From a checkpoint of a small mixture-of-experts model trained on Wikipedia: 56.7M parameters.
Below are experts of layer 6 (counted from 0) of a mixture-of-experts language model. Rows are named router (the router's row for the expert), gate (a neuron's input weights, with its number), up (a neuron's input weights, with its number) and show model dimensions 0-255. Each number is 500 + 25 x the weight over its row's rms, rounded and kept within 0 to 999. Numbers have three digits each.
After each expert's rows: "mostly gets" lists some tokens that are sent to it at least half of the time. This comes from a sample of Wikipedia text that the model never trained on.

# expert 107
router:499500482561489514530553513490460504493500424473494487533493465493491499486484494516498479508483500527496513495531510490485534551495494507508533570495542507451454474491501497473458459483519472494515488444542506452471483536520502508506527494523510490504495497509449489473457486465491493478509504529497501484487499484560514531524503518517508543511486505503452493507506458494473519568500517481536514467493480528513493514560531523460481481504498495501521519465491518512482563472470526458492489488488489476486568519495490526493469508498515470451505515469489501499462493515492445493482521519463498528490452531515474502488502464451530498480503508496530499473515480476484547468497502492505497495483500483489504464494521529482521516508490478545509516516449511464528493511523470
gate1:471505525499481479511499494528451489529524540481519469520516552512466503519486469489472493502462463498503495497451526467462482534507489521480525499453502506504513520518499522499531464481485434499517504489467525483525468493490573453508517478529497508478461496528477476543484568498479471470482504510441507491509503457474527471517491521497525472489486523536471478532482528510527477481496501522518500480469513510514537489439499503541488500500556531471519476499484550527513543520485504496500488518527511503491474541540540478496507531530497506503484524496478544539496529546513484491515496496467510491467506541453517536531519519489489503506482523534513483452500493544532480489502507496468536494500509511473456513512506484487500499485458506465534516512478476502511422513506493
up1:501525486518494527520517504530460540500487545478518486545510532504491516472485506519478488501466491535467491524495514434467471512495479544490516535498540516505517493540483520492507506465478444533488513507489525462529447537513508486492539480503500499469490469498470472506498552498463481482507495527456523491478522484536509476522493487515528490508501507541456485508514501492479518512500517535536490471499497544553503517447494503520503476497569516506516527482487553528495542551476501481498516485513537477480478546546533488479497489519469508490457478485449498533509512519481492489511492503477524535481456557440491531527548501481512507478505521528491503451488478547523483504519501472491537492487517503481485517505516484478486510484496504480519503513486510500528417484524532
gate2:499508504463502454518535497485488452480483454442513474529488510494518491534503557467510483509505500452510509519535519484482502523440516508507489494550482451501519491504510520464511520530507477493515484491491479476468559488501517497539558510536482478502476466549468500523496481466468518480509506496563456535484461540552503539522538496491505508514520499517508519507500476449475486501533466532481507524470505472521523516562502496492516508572481467522506480475523514487498512449553515521489509513480480504494507444543482539528506526514504459503482478511537492521494503504511494501473500523526469512433502487491503495533515469503532481524493478509487495494522531491508521487494486508510468496490528563466536473513503523486490535483537532514478496510474510503495513519506484
up2:490516496496515479518516522475480476486498461429520497549475519490528472548503521489495470501492458446508501517540537500483504508451517529516498505502479470502546500460507545472507498508499489493507488462482502475492556474519495501507558521495501506505530484559486497515463496457489519479505521493548444551471472541544499509486494475531486542528514513508516517527500481488510473500519473539471458504475494495499490509556505499487492477554481482485537499468505525500492522435528540484497506484445485509483513481562455539530503538535515471493485468507539512498488484527506482493462524531517497505457501501503461504499535488490517481513478463508518525508519501486482516495495532488509462499487541545477513476515523514499490532492543543535483485517492519496542485507485457
mostly gets: " born", " located", " died", " played", " based", " signed"

# expert 30
router:478464483502476492498508504487446492484522429471478522546482453530434478475514487503510464518489506468514472482468490527480538498499514499523492545488531530503474472511480480528467517495560493483527484504519509489499500490497512526483459470536499517553507479478513443495501504461502471490482493516487517490485529482462514546516507496540527487483480510506496471493510510518511463501428548527471492473516498526472480526482527499528551493505512504480510513521522519489467508463465465505552503463501498512507486480508499518491514483511485489510493524473471495499505513514484510490480553529451469516507484513528513497498541498514499493482497459477457523442552533461487496494479476529497488487504496463562452506476480464497480513464462497543475499507464553482483494530478536
gate0:514553498497477481494492460510489514495512486507508476528470474543487538474514495507505473514492487492432514536450517496495508519516528511526545506505494504478481480515501546520531498499506517496507527477505531499492500515479489526469521468495532484505509480520514507492457533463528512503507501500481499561469457559542531447542480460524551512541513480500479535475518526518474508527497521538514496493555490505528533508479518542505491517468520510485498511542447524444520470497500484514547505487481496483501489497512545503525506505473478464488539449528491508516494447496521501492557532500502474529503491526542498494458499525518502518521508464443486517485518529488531488459525483496517511462468477485519518515501510494492480487510539551480441516471491471543500529480538516
up0:512514470501426515493492463484511507499519448493514473510475470530468553492440465513498488505483520503493492505459496513486504476552512521536524520506472490498470517500517542506534500516487532514501518458523486515485529527491499506484538487521504459530497498507510504527444484467553515498497486485490504535488460530512514482520469446510539548515495432490460516514526517506482488516488540531508491467529459479524543524486513511514489486478465526526489489512499525481519485515480476523517489486459477457476473484503535532495463494493525497494482455466465504493466487528518511479546507476496469517506483480501508527474476506511501467485463452416506514477515490498512525465529499526497491531479481458522502482488458498515478473486513530475481484454487476512460545451492489
gate1:543493479514442502494532498498448508515499498488570499512486482522472488509487505469524514499506551502519502533488533527533514520501557493510522515515499470474430527500507520470566475476522473510503499555479471492469505494493498517492535528460473524453514458529468503476475517503523524469520496497436516512484495512526459516487495495472514502560504466519512525554563506475499501525472498524511559467510508485508489459520540493509500537452506512506511504519496516467510494538476477493496497472459506516457479469495518504577512468491485486511509491494498560514510515527480496555493518484489501484488505544516486489505495501503485474454501531511493510517470498495511514501478466502546512529452523480511520517465509503489494462496492528511499490544477496512514494509530544
up1:481496529495540487478474508497554483508496526517430484486506499497534511495477506519477480509489468491500506470529466469473469484502479520482476493491488488527553490512497482529443501518463523503499507463503535486509498502496516484505465477547504477556490561484532476494519487503462503526488496508545481514526512476459530492512530528513476510439510521487479470462485485508449512466521485491509484530489502473494530526488468487468490455556446491499477473492511481556509504477523512505517477532531492487547506544486489471428477536501538527504480510512523450506478498500525505457512494486523507516523478480484493502493482501498504497578501485476506472475513477495491498479512514514463483479567481510473509484519493505490530507519511469479519509428530489482529512508451458
mostly gets: " took", " without", " using", " take", " into", "pite"

# expert 53
router:447495453505435514443497466492493459504502475510500527481476500526503523514465507522448510498530541486477529478478502509478496479487505496486500512511473510499543459491479522532562579472479493506529465530449472487516505451504490524476495462489531530480482482518491538474463515467494483489505487483496472489502491525514446497496582465522509523486529495557491519511482486525487488504485470508512507518465507513495546522480516483494487481516491499510521473480487508495493483505508433472483501530489478559494484512503512508499477509489470511484505465494483515513455461474502564444489468535474495488482449487477483501517488499490495496520473540450508485508509486505486471537496517499467506474505500512492483495508480534516453507466502474520528503508447489449477508502492464
gate0:477495479516512508474509501486559535504511466524508499476514473495494508500441461516497485524474554505470497519555498473508470480540488492507506549507481471576546485536500493466469552463522531478564472501484488511545547471518513557532479466473522517492516509484521454476482512492538492506531477537514488495500470526475489487489481489526491539488542498528477522451480508500523469508510501533460529475481505495523508461502518492471488474531493522492499528461486523464489476534555513501494509499517475501506463511453488503488486470502490491496449460528469534439477502498507523484500502507480508542506489497510479508495523518449520468505498530484487486549508494534528467510493541494474536532497510514463520479486493492445502507471514520533489490520503517496492489481529511
up0:519557529484481420551495451547534471527476479490478513476516493507464511516488506490512514534456515497465526463495546532494494510547523519501502502502484451469493501518514533480525518533474509504515518505499537499494500547510465486484533501502474547517501479501487510452507515542495530493499523495522465541529503534508446563517447512460528489512509519518480480485505516533514495478500492543513547469485490488504489511528524498482477443480512511496489473489525503470516520494514485487471530469517480529512545435493548456536497537508520484542465526438499503514485511489517527514511520514493514494487491497544483478481472494522485525498507517456527513489499483476442497473540463497501488477469475498478533502504500510489496457485500515465505500539486466502521510479504488
gate1:491503481480516538540441545494543503447483480492460499465528509509490537504514468518492460492494470485507491460516488457508494517512546537527435497492507534507514485491529494539528535496510525474482486517488483493457508492540527548486499465501474546513516473542479476491480495497543537469509517473493455479491562486534486498545552494524518473487526470513510499529485521453520484530510518534526459467497469497502527559527509493533504487475490491511504487472490489463513482506521515519475555536499485530542513498540502527505462480526509494484471510454460475483513499487564485518504514519514503529501535502475524489511482480493514490527470526475485470469532504488511501468513498519451492531510470536511476468518504494546512540489493514491495521513470543509467509494504491
up1:486501493507496521467529518468558499506451532500475555483460505522518504469497497503495509487490502495552473517490458531489522490488464482483469448525528556514499500495457497511492482498520518486504473463516521542512502438525492510508519501483480520541502480532503493450509495483523471497467491506509504499506519479511537469500476503506488463492506458502504511523479443463516487512541516528471472540502479496462517466513512533561529510548526491449540523514456515521472500526493467481498506532499504510489499506513454507526475531492486472470547476496514500501510482492533484467503511540506479469502516528444527579506521497536505509485498484498462500489531506509516514518466508482446515535504531507547489510524482464476474523472470441485524522500485489495452485520463506
mostly gets: "\",", "\".", "—", ",", " ,", "),"

# expert 14
router:514536502479416486466521501477530497518571475497484491538487466483517540462491487493535494510457513499514480516502533536485546509506518485548511519499482497531503485485477504526481501453480515520467527496540508472547515485536493524485477475557513503517495522465506478493514502475452496511462511533481479532471545519496476524472508530480521516469487516483513542453470509518497484531513494519516521482522475518497471528534538485511489496500504514458520520493513520518454516479475435496516512466473499482468517538520510479443481470503513541509498483486519500543457534518490513482492508540468466522462555511488478477497512504467557530526528511483484518498519477488479468498506536502498505462545489501515483537506456493499494498490485511514474475480441507527524490522514511
gate1:537530519458489458512471475546533480471477551511507497505520498503512507492479496499435502528463499494529520474477513453434531481536503511505511524493432516493504482528524463502528512465502499503491499508505474510507511521505465481481519469527515522477494473482479535472496500489498502462478543548475497523472531452495567527538500470494524509520494486509514514487459510488504479499531515543529505524540534529528506503529466485481487515476505482500520456525513485462484468471520497474504474479510489509481522500471496504478485492530444530511522474498517538525475468464503506506509537497493496506428528509515515449497507501483471579542491496502517505492510493504458476507530495501515486482480480524522477452461557548487524489491479502470471504519488461517510476466494487
up1:484474488493507515534529543480518518481516508506493483508514510460502470472548463502539505456505486505513490497561471491529494512503538494492509478458492464468525477462501500514468492533476522490508508506480504514504526489493547510535485538485468494498498526525493451498544514469477492523516478494493510474507439547474482485497508534462482476513525579563504511504519485459525473478481535493442483467474491507499504484517514502507502540524502508523474514488498492495536471505474507530503530537491485508506470493493544525520481526510550465493468529525510502468543501502495499507493491495474471478546507464505484519502526517529503453490537442522506489461505508488514504498457476491489476556519487491483540551534432476525462471540543497504498501539520515465473481518491490
gate2:516497551516485492537505509527490484519537484460444508531508545490526524467540489476490521485483525500480458517467495449480526514530547536505493501470469501554510490524462475516481526515470519576493512488489491550476502461519528507495432512464533502514494479505499482522521476489478542527469465490521495516504520560487464525479478505487516467495520484474513501493512513507486501486503515510550506520491529535493491483534497524523466492488505546483537515524487564491501504526519494512513538490502495518527533512557486506492489507527535479542509532491512453518494494473539496514494496523509522525531503507475473525498520544495535450505506506506476497446536505461482485497526470509513501466489511501514536515511497523512565533523496495542492480473540528547487495515466480
up2:484509492514510552434482496521512500437504507509530534467536493497506512530501508479503488486511472493507532489514473557545493532474448494490525478471545509467465497473521509527493467513511505472508476479507522455537483525508476508493549493555517512492487470497506513478477542531502493422465538488505515526490501471533487500484498520500482522494552500517495495518504494551519511517511515503470514466522462483517512504493516491517560506505483475497525527530470499489516532528455500506479513496515484500509517483498530521534511508491469509470475467513498531458534477490508462477546539482494484479458497520544471499510497488460492556513513530472522501545528492547475519518487544481473528544475459502495489492504491490515469473490515517454489521522463481472519505453537543
mostly gets: " took", " went", " moved", " served", " worked", " won"

# expert 96
router:512535420545503539531497557483538541496484563500525524524523500459510517480495454559518498497467517525508547480509462496515503483473490488521487501497534494517536478514521516462486473501506505512493467493504534518516505502521456488498511456508507498542478508520493537469514502488510519500498468546474545476489504533532469476469530464547501492475495538555509476497466544478472474499539521466494502447525523488486462478507488495488470531472484502522513535507502537481464466498516513534534523507515513468497503506524483505557555525502486487481495465500521535481476484494527485486519531484505496506527542509490487518522529509511487492514511492500496488514527489510527471528492495506465491524519525464482451520456525491529485486481507545489545508468533504480529513518515446
gate0:550489515523532475490463494512528487517492501524483510556499499480539483506480510537493495462510486519485481484477472457481519488520499490428515477459505516477526577511482513457516488514502480514465490477501465503484502525491512498486477512522538530495501527516546510505493486531522514469509504505474510502508521490514473496475471495515481569486481487469516512468531501548506502464508521467441468472540508491500521539536491496461475506487482538476548521493528493512509485522473516524483554484470484524553510560504489482493499465493520490461515495524519490499513497540527540502492486515539509563471516478509507510486471492469509478489503530494499471499494469499515454464547528525539500512502518509489475505483470530467449479490518503529514488484564486557469514475486462
up0:490496479492492547485521480482466501508513494508542463437484490542487554498521507448510477488489525474511496522550527516503481527524487529535469539483501475514498448498496468579507506501490495465527509526481538503505516500487522525505497487504463499511472474515458475532495534477484488561480510466516491535515466487493533506509492500474503450546455461493475509508458491497510483504490472502530491569462514487510502484470492540542534536526507460500473489501446497484468510480511500472523456503557530480456516478498500507469539524508479498529509506485500504542524491459464492500511505526473523466498477502493483509508513523546500520502523510467520525499493508502481512510465465437454508481508487504534533496512531494525512514502493508478500505526444534489481493547485524
gate1:493543543511483490439510465474485480500483500473466549517494500476498499526525500462467520489509459522508530456483538536519512509484485482509542492511521512485496522480490471457512459523512476478482530478502500521508457505488480504496533524478511502485462515481475491468517508543520485492497484515482515524488499543525528492517525477491480492490558489466509557468503537439500472493500543513502515508511500507495510505500432467507524520487452528498538496503537505500503484478514506544462474459513456522506484532486485513507484477488453506515475542511512502454515525548508497508541518473487528447467498467513487519545516492506517492479546448509518499547504507453487453491500495521494489538500526464552475513512502486509462495513570506537529507485507509520529515500529463
up1:504497447518509523540529516502485514511485514467495497497484504507493494507472502491570507475542488494500505479516491452500459510466497499478502508509497523460491506532498502482502504529462439522460503462497499510510484486478509461509525438516478513550513484524520527501440512490476498494517498478468480529517515527511506463495534522489492526489487483466486527535498506493498495534478476497533469487504500429477466494494488501535500464538549501511479462523519499549530506502516539545484525498500460506495519467487549505487480475462498456501460523496469510477501483535528561502504465512572487514507500498472479474476505524511502463462511491503482502521508526490491505502531478465483523527463532486554461496537508487457480531524495497503491487545573523481529504551502466
mostly gets: " w", "-w", " past", " well", " sever", " W"

# expert 65
router:501483528511535456521466443539467486501544470477505450503510482503542514514473455514485479493459540520483528504505525479526513452487503491514520481521455471501507486504513497467525508524477480505484543525504528465488500531478465499519496514515469528458525470490512470506484497537516492501510465512480456482508501437477502499511504498476501541494526474445510490524500515470478501493492495480479518505492507493512547505482471476470459512504487564503453499520516484448492544482494523526501503506490479493525504491480551523493516488466480501470541499496509483508465481512469496515454507477527487543561475498572506473513500483480507500502532528476523532501514513490511490434527509541541506455476492439492504484488544530530482559519497512495476489489492497495546515485495470
gate0:460489519443524459516500430508511475499489513489477473512497488500534525531499451497565517558493513489498510544501501508502521532509485511534508484545502491465486503518499485463494473519471506526474531483493524499462538538459476518505513536520513498459484498483498485512537485469541493500506494528494522522472477502480478497548502517468531513530455487495493534490495517530541522497513485536526483506469514533459571443506464484536491553492523556437481505484459528481508509473501487530452521464547466515511533516486453500496537535548486488515516494480503484478469518498498506475515493534464514509480502502514480478524505482493492518501498495485512515535492507506488514469465538505500470507493521497451495517485518515482483518525522555461522543516489486508537513498491476
up0:489490534482526489518518462490520486482536504486492473495513506525520493499498514495545541533489451478464491525516512522515518539487498490522480482486494497465496515468511477478489475532482472506473488500487505516465489509468472510502498525524542478528554493468512524523514463510516490473517493506555534495467500483505488526523519541503515480506472539499488517514556526462518502515560522557543523525492490519453551444515472510542510488476520508465485506526496524495527491468500504578494496487522485504517476528456473483512507562529535509497520485528508500515494545507530474488479452503507494549482493495523465478551454517469509479498507472516507490528518473499472516472505509478477487538495517505454494491474509492502488485519521524480463542474545500556561480530496463
gate1:452531518473499477472502493500482486491474494482502568480491498494518477507524548484555501507499487516466514498489536470512482474478461496477496521489542472517480520480516526491477488532520458534524530497500499488504467486521527520516510506496507506519544519536557554516458496481497484512450479544518482484505486477506468448482507491491495460491490496482482520510486503465464530509540519495447481517441515461526486440516495484506510501498480515480513441491519557501497500486535508506473457524529504549546475474516499480503494535513488522510501491504510455491499456557480518510499504488529515535523506523494528502527501531483478502500503498512534453519509493499492503498517512495442503506510492469521435542483508496516467528495549466506548477543512528504529530451483465
up1:471526514486513496482525503485467487463496503507496532515515523506545500502494537500575486516480503492451508513526516488504465485485487512496475487453512477529526509449499478534481490517510460509543515509486482476487527506555512490470493500467493515476536504516530509514476536505500467515468483508528478540511472516492478444444537499490488465471497474479512487517517490503492498464499506533452491497425516456490497480532506514464502490484473529514509487471516555539524507511489522514488459496477471506532462525483504467508492524519490524521470512505508512471508459514482502554482513463520522536524478508501526481508541550466488511500491521517489475499457532509502530518512475508509527514496493491551411512477497517493461481475543459482508509533511517499523552440490468
mostly gets: " Street", " Stadium", " Railway", " Festival", " Records", " Force"

# expert 71
router:486513464473519524534476540464518540471476537508550459466529538519484509483462487522537491477519487512484485544494458494502448505457456474481510534518525523488463445497512507522480500511509511468495519462476524489493544504498480550482513501510519457437485483540444518541474504531505520534482475492514502470498474500504454457531488499498523492468453463510515495490538472519488476462519493549519528551497512518515493497493513491502471449530500527495465484482492526491535506534485511525483482496498502552450487498527485497436488478487514502463476511514504492467484458476505526529492500512512501466457520508482520486489486495495454497472515540537502520477494482534513529528514520512528508554491487492487527505511528470506476521503462533520492516487498483528475467510482494
gate0:482444508512455497534488516488513526467530523495483523498483488543510538522460511504464481465494503538460475505548471486513487481500492542490525488514486524532538533492582525489468451507482482487525497472529496519500543471533501465522543517516525470511508483517510488508474546520516525544491512514521454526553497512455502451486459478489482487506482500485530448485523479520497543519502513521489482512497478500496537476559514558512517515514525533454512533453517504452481443513503474530498492487515465522476530540516473508507472512507477503501512526501502460501468462483516502475503485490515514513475506503482497475490454528519488504524496505513531484469491540505457465486497557468535520510466485520493498525454521510499510510478501519533505500502489511507544490507512471
up0:454475532522484524539505497458502506506519484508493494522491486514548516518470506512479499499502463491481496526550459479468500503530528501474479522465453456483531535444506483490475489507532512519468564489490510523495548479520496520524527488476537500502500487539511512499491526483495505537522464536515480467457491502490532472485482516509525501516511470501515495491489515566501588515456491519522476439471479519477457490483534558502492483503519498475500521463499523478500522471538538502503522488444518490513479510513498527511497474511501474504509541496485491476507492489522508507478512514478521522486576485549517511523500477489517554472474542514545485502502532526496473489518466513519562495488523514464503498500505508493478478515493479482484510573474469476523491476498507
gate1:538488505520501506507491490504486487491528472497523529507518466479494456490485516528466487483415481464531510500461495497519524474518471496508499498537500518472499485456476486482484474508484486520491488549500498472486557490492509530494543533511502499471480484505547518491511504516520501484452464474473454456505478484516478500522501599464546505477485457519466454550503491514542543544478523507503507542496472510510526510495537516482480501523472507485524518483491495510497495476524520560493517517505506461525508511463479499465528550495508520468465518508553471503474472541453470529531512468501520490482478526492494482547490486521504516488522547472535492526483569526486506512476508515541504521482530474488518473492524478493480486491502494529490490531511521500497489498466527
up1:482463521459513492471515504490489480527489493480486472473501525449511514500502497449523494479490498454510446519545461477490481526522492503496503488523488444521536492483582495514505515488512503524546536528514487500502498526465485501497492531479504526516534510515505529511517462469533452466539504483457514533516504476487470497505502525465497527500506497467514478512496538511513521464470462523479495517529504490463491475485528471488523495477433523446500499507541486452515539495481493553517488518495488508489508544513486479501495497519453527456506522465483500461509488536488516504527479482494478513479520510492542506510522500429521470457517500447458483482519520515461526538489493493463472506482500483456450535510508482497531508475509473485446503531506495514496511543467472
mostly gets: " Em", " Im", " Sen", " Profess", " Ex", " Don"

# expert 31
router:487547538477498506510497489489542487507453454504481534525522480471545462504524537493530485504499508476492527489489517536475495495456492529499509490519502550499489520530448508461455499525468489451478486498502517519519468484533510493501507512492499474538513496465480524470517461505458508510527476528509495464493533492487494536549514522528478522513546505491488525506544497472484531503524513518494489519506446531517499470551461430554499478497477479530529467462517499508484504507533521513498526549547497490483454522504495500483498442512521499533473494501516482456475501558562456434516500501462511505510475516494502480494452520468516503482513510477517524489484482498505545529489526524482457516483519504474472508492500465526479523504500530498509505488487524537522499487468512
gate0:515500507502459512524476508544504512472515507458459503533516489507469492454509525542472516468485545488466532478497516506515516458463480504486497487493484531541493528476511467514499498525453487512498467493539521488488497561500473468508479496470503502544471497443437528498481462480472532507489502536481482509509513475481486557459503527510491505468524497544488488531497478477497483505478536546509522505514489522488540509535475456486521467440506455530517502467510485502499502467482505521478518510514523431530462536482484483520466506470485541486493445525504502510462506513512523515502467505448506494506499513497523522470478487440530509534481496484492537464506527475483498513521503500533484516501502499526481510528487548503465525514495458553503499484517543504556503513496519
up0:474468487523501491507496488475506496477493538481519475535468497464530503490457510485502468514493492486477490494508470506490506563548500486518463443515527497508487442527497531512510502518525495473493507537490491480495515546494455512489514500460491503511485491558470474473530506475542481461488510476495457485491495508495451480510532435523490486486510491451486528472484519532478513482477541495508509497495489496518486481494476503480508503535495487469484477510491506496498534547525504515523539505475470549554562564499517517474525501540496444462475501495501558493515453509505477524512539531494481486474509501525491446493518528478449507495504520508460551513516504521478508521558515508469524499448529466483522486506525484535549502540510511478530519503500457487481502488504492
gate1:481517544492530486485513518504505504499506468502536492476554506476522487499500556512479473524483493484541540502511516483503448499520498481469458512484493513492480459501488545501480513484490482539547524479570492478500478504522497554470506505456434490469540483443554484485481497517482459498543510511537541514486506504513473535485518479473527475516488551509493535478518517474480524545475481502501510547506505488530495510515473448501495505502511479497508524520493488469501468527538491478499526455480535472533512511504517505470461489462521506528469492524500521531484524490492482493470505550553501542503475522530508505518509498519479512506489519520500521476509511515474489484507517487520492498506514463466512487518527520505467474500447541516556459498497428472534485503546517
up1:482490467521496493505496515479502523522487539503469481472441436561510487555548457483470524493512476542478463527464521516438507499515503525518489477512486495493513542516502486490521475496513496457455501514499508536508495471510433500486499522530531511483503514506482502488525512518489500496511521478460466505496467485483526498505519501534480476536502463468518464541448458519488499451553541524480511482462515473509514513466501550524506501482516498456485466515496505527514526503463504519513505517526476511487497460568509501460527564529489486517512495491525517466516462476498497499487489481436508490525513469486537485464509506524504529455494476505562485506467477512522515512465452534495480493509514489481514502487475530498499472504503522465483491484525508519476488535503510
mostly gets: " social", " success", "clus", " military", " port", " profess"

# expert 64
router:527501482491553534502428525477490524495462533494510487510532453518496521504493475581513550496520503512496498520548471511559514482492522529542482516486486539462512511557492518471514535527525481516484548493499467540515519474556479518490533491514491465479521521504516500551515516515505520478520516530516494491505475514511451473514492451541523540502495526515452558530547486527488533501529493472469491517502524486474509521512512550504490565474497511487507461487526540480527550512479470495480522480476479496467498514528506533543492501504507488470468461504502513515505526510513471517492526464495532497486529520496510500497504496478531512452483497483496493538476475517476507517499512519512503467500475465499507486500521524461515541489528532509529532511507516486532508489478527
gate0:513532507499487483473518482508487504470487485501505511511529507489495462518470528472557512488528503565507456472493499532495525527503514505470504501485470427445474496535497486486485508470512469503486501473525482495519500476501527513536475523493471509506532493499463478494551540492505456496526533457524510508480517501466490462528525516498486484488533491516504500505510507484494485501472503478494526499484526509423494510432577473503503490537490531494528498477511493475482466521489489500462532507549524520547468519514458443474563465491494523538511492479501505533490487480520540476501510502499508520503459447494508503451467497490529470492521533500490492465548504511486470511528516519510500476513510492525496556467473511505524510557496511509472507500490477550505507496465556
up0:489476498488463510510502542490528498515519502474502484496489504510499514516520464517426461502482497480495551494495502466509465507509462482529507471524524562543514506463501539511522497511511527486526475524476507494481488509501488515453512446504516502505465512496515505497481490521482556506450495551467460495515475492570511529513465476495510501473480499504518497494486493506521507512520516525485475506492494513559512499556452511489499502487516478520483501562486486520523542506526498481534477492471479480482502493497535558515451563505497503471490534519493495462533493516479464517487493497520489491512542544500494492524508436510473517514498472504549516537439497485506543488493469466483527517490505524426502479541505491544484485448508485522513473490515534470511494504525465
gate1:475448495502495457495471475552458489516501519499484549518484484519503484487490462457497517563498533514478470476503496503465480519515513450526488521532539507532488504448469455467500498483499513449524489514467503521537481559494502501540529528483473525452512471486469498520506526492462509501537495476491510517491507539490508563507514522507487504519480481483527507486509466492448527474523503551498493519485490544500516505466500482517476501486516542487508506530474518497435513496529500507522559501490532494506551463497500542503501505493472495531520499517532521534490525446483514487507445558509470476492492507486503502508496510520472502480502476503502480480540482501538513475534534481485469468498518492472494498465486508478499487501454517495459470517511442462525467520518536
up1:493536471538491526424524519432524477529507477523514461484525522486447509486500517499496540481534482443527492477507494514496493471506486484482499449476480448520516492538509530513489517521475503533522479509488516504541488449503510509482441473505483461512481511475516507503499484512539492505449482554529511483505490519529479464524498491491524523489540525481508466494487514521552479507493502451503502460478474463467490501478560511457529490540511455513514525481509454513492457481460505493508470512466531466505475540491496450496470520491499486471535510487462497491501474549543502494467528482512513538476511492464504503526515500500468499503480520489476528492462466501494515522513495537500532499528531530476517508498505500506512477460482472562497489482495527515488519515523520
mostly gets: "|---|---|---|---|---|---|\n", " |\n", "|---|---|---|\n", "|---|---|---|---|\n", "|---|---|---|---|---|\n", " Jr"

# expert 21
router:535530486499504496512503494501507505522469503521500517493528497475454449483525496494541510522483474456491551507530465485487514551476517496494541466485464480456542493453501487472446504513464495473512511478449491524537498488469474528506527501471463501471509531474523488509509530491503529471508489501540475526550539515491485501504459478501514494518496535457533533462473447511488504503528448522522503490460523526545466495476523523504458557492528495481513524530521500482484505500460513475510541493550502515510498524524478478491522479535497455532536502499486533458500450521548509492497521532497513526494518511500515512484527491511513522476488529462497562544497487504498497539499510464535507460516482490499537471478520487451478489526517528468531504504502481540528503499494525
gate0:503482514521487530517499493500459490494533497478464552509507497472447514497492453497536486481513521467464496511498489474521465488492487501462515546555532489491528493498475464509453487540502467521588499503492481514463445498473454492483421497507489474528498521535535512534507486490518533534478524453496475518546481488504519511484505508511474497528471501469483491522479489482558524516504484552491566545502498489498459482433469538491520500545500484484505523521510488476522509521524452479497462525489558520472505484475494543525477492477490518516489482504533506461502522517462520473490484483530496496475523487505504516485494528477498489510474479536496493517486467491534534511463510469523487505503488546465495511516497515526490527501509525481494476468480494494521506519535507
up0:500485516489496503467502484508509467520528499500487461512500512528505514519510528488455543497505470523548466493476532534495515502497517531557485497495499520548473517526503511500538502502512481499455514518513511468513528537526547505534537520505547508446468481459474488503529476516521479499526468520472537478454491508480509524477519504453562529463496521516500486510525533479458476484483536498474440475522471490501551522563508451519473478499503518533475511463487503519500499472514530465540500509489488476500481482509501494471512514500528522482469540518464492552516489480551470541512519522469476467548483481477485512500493464493533508482525482501507482491497555531476485476521480527463453539475511481545499524488509493510534485487462485514477545502490519479469494481507499
gate1:523532515513486478528533456507474466485557502442485502506501498520496471514507530468539532511450483519523514518517501516504500522521510513471514529538531489505510550449456488440525471511504498499499482478482505499506471510484522498476496489481479445516495482520505529505474491502478517474472542475497520500492522484466514517524478541503473490483507511492537509515510468498495457480499538496524546505476517553497506498488470519468486473520486488470506531515527502483475504459545536562463509488486540536535466522470481470493541488499507502508508487491526532480556456522464477515500460459472493495501534502483428494487483499492528457511478537481523502518503505483533489482510515499546490507533488518507521475508497523499489511529515548455443514535505509439542501540481516
up1:455487486482491497459492535491510518514455475534493496500493504510472547497489502511452471452529526518506490477467496507504488494484490494506470493433487493524490479542545507541488507474507486502497525542515500482480510483506497482528496506540511539472495519493490450489510493512507454550508470521491505474488485494511499489453533490491545509523482504536482456502473527495513522502477479497472469511531490466472506506543549454534529515482510520538461459500465500523533505527477478460519474522504450497464530485502491537515492504489529519472508506518489475551497551470516513506491497545492476486494463496505552483515522525498489533473512472510486476472485507521492507511475466509424517498453516481511467523510489488490498476493475423533541478449486488546454503463517487
mostly gets: " sq", " ag", " est", " vol", " household", " inc"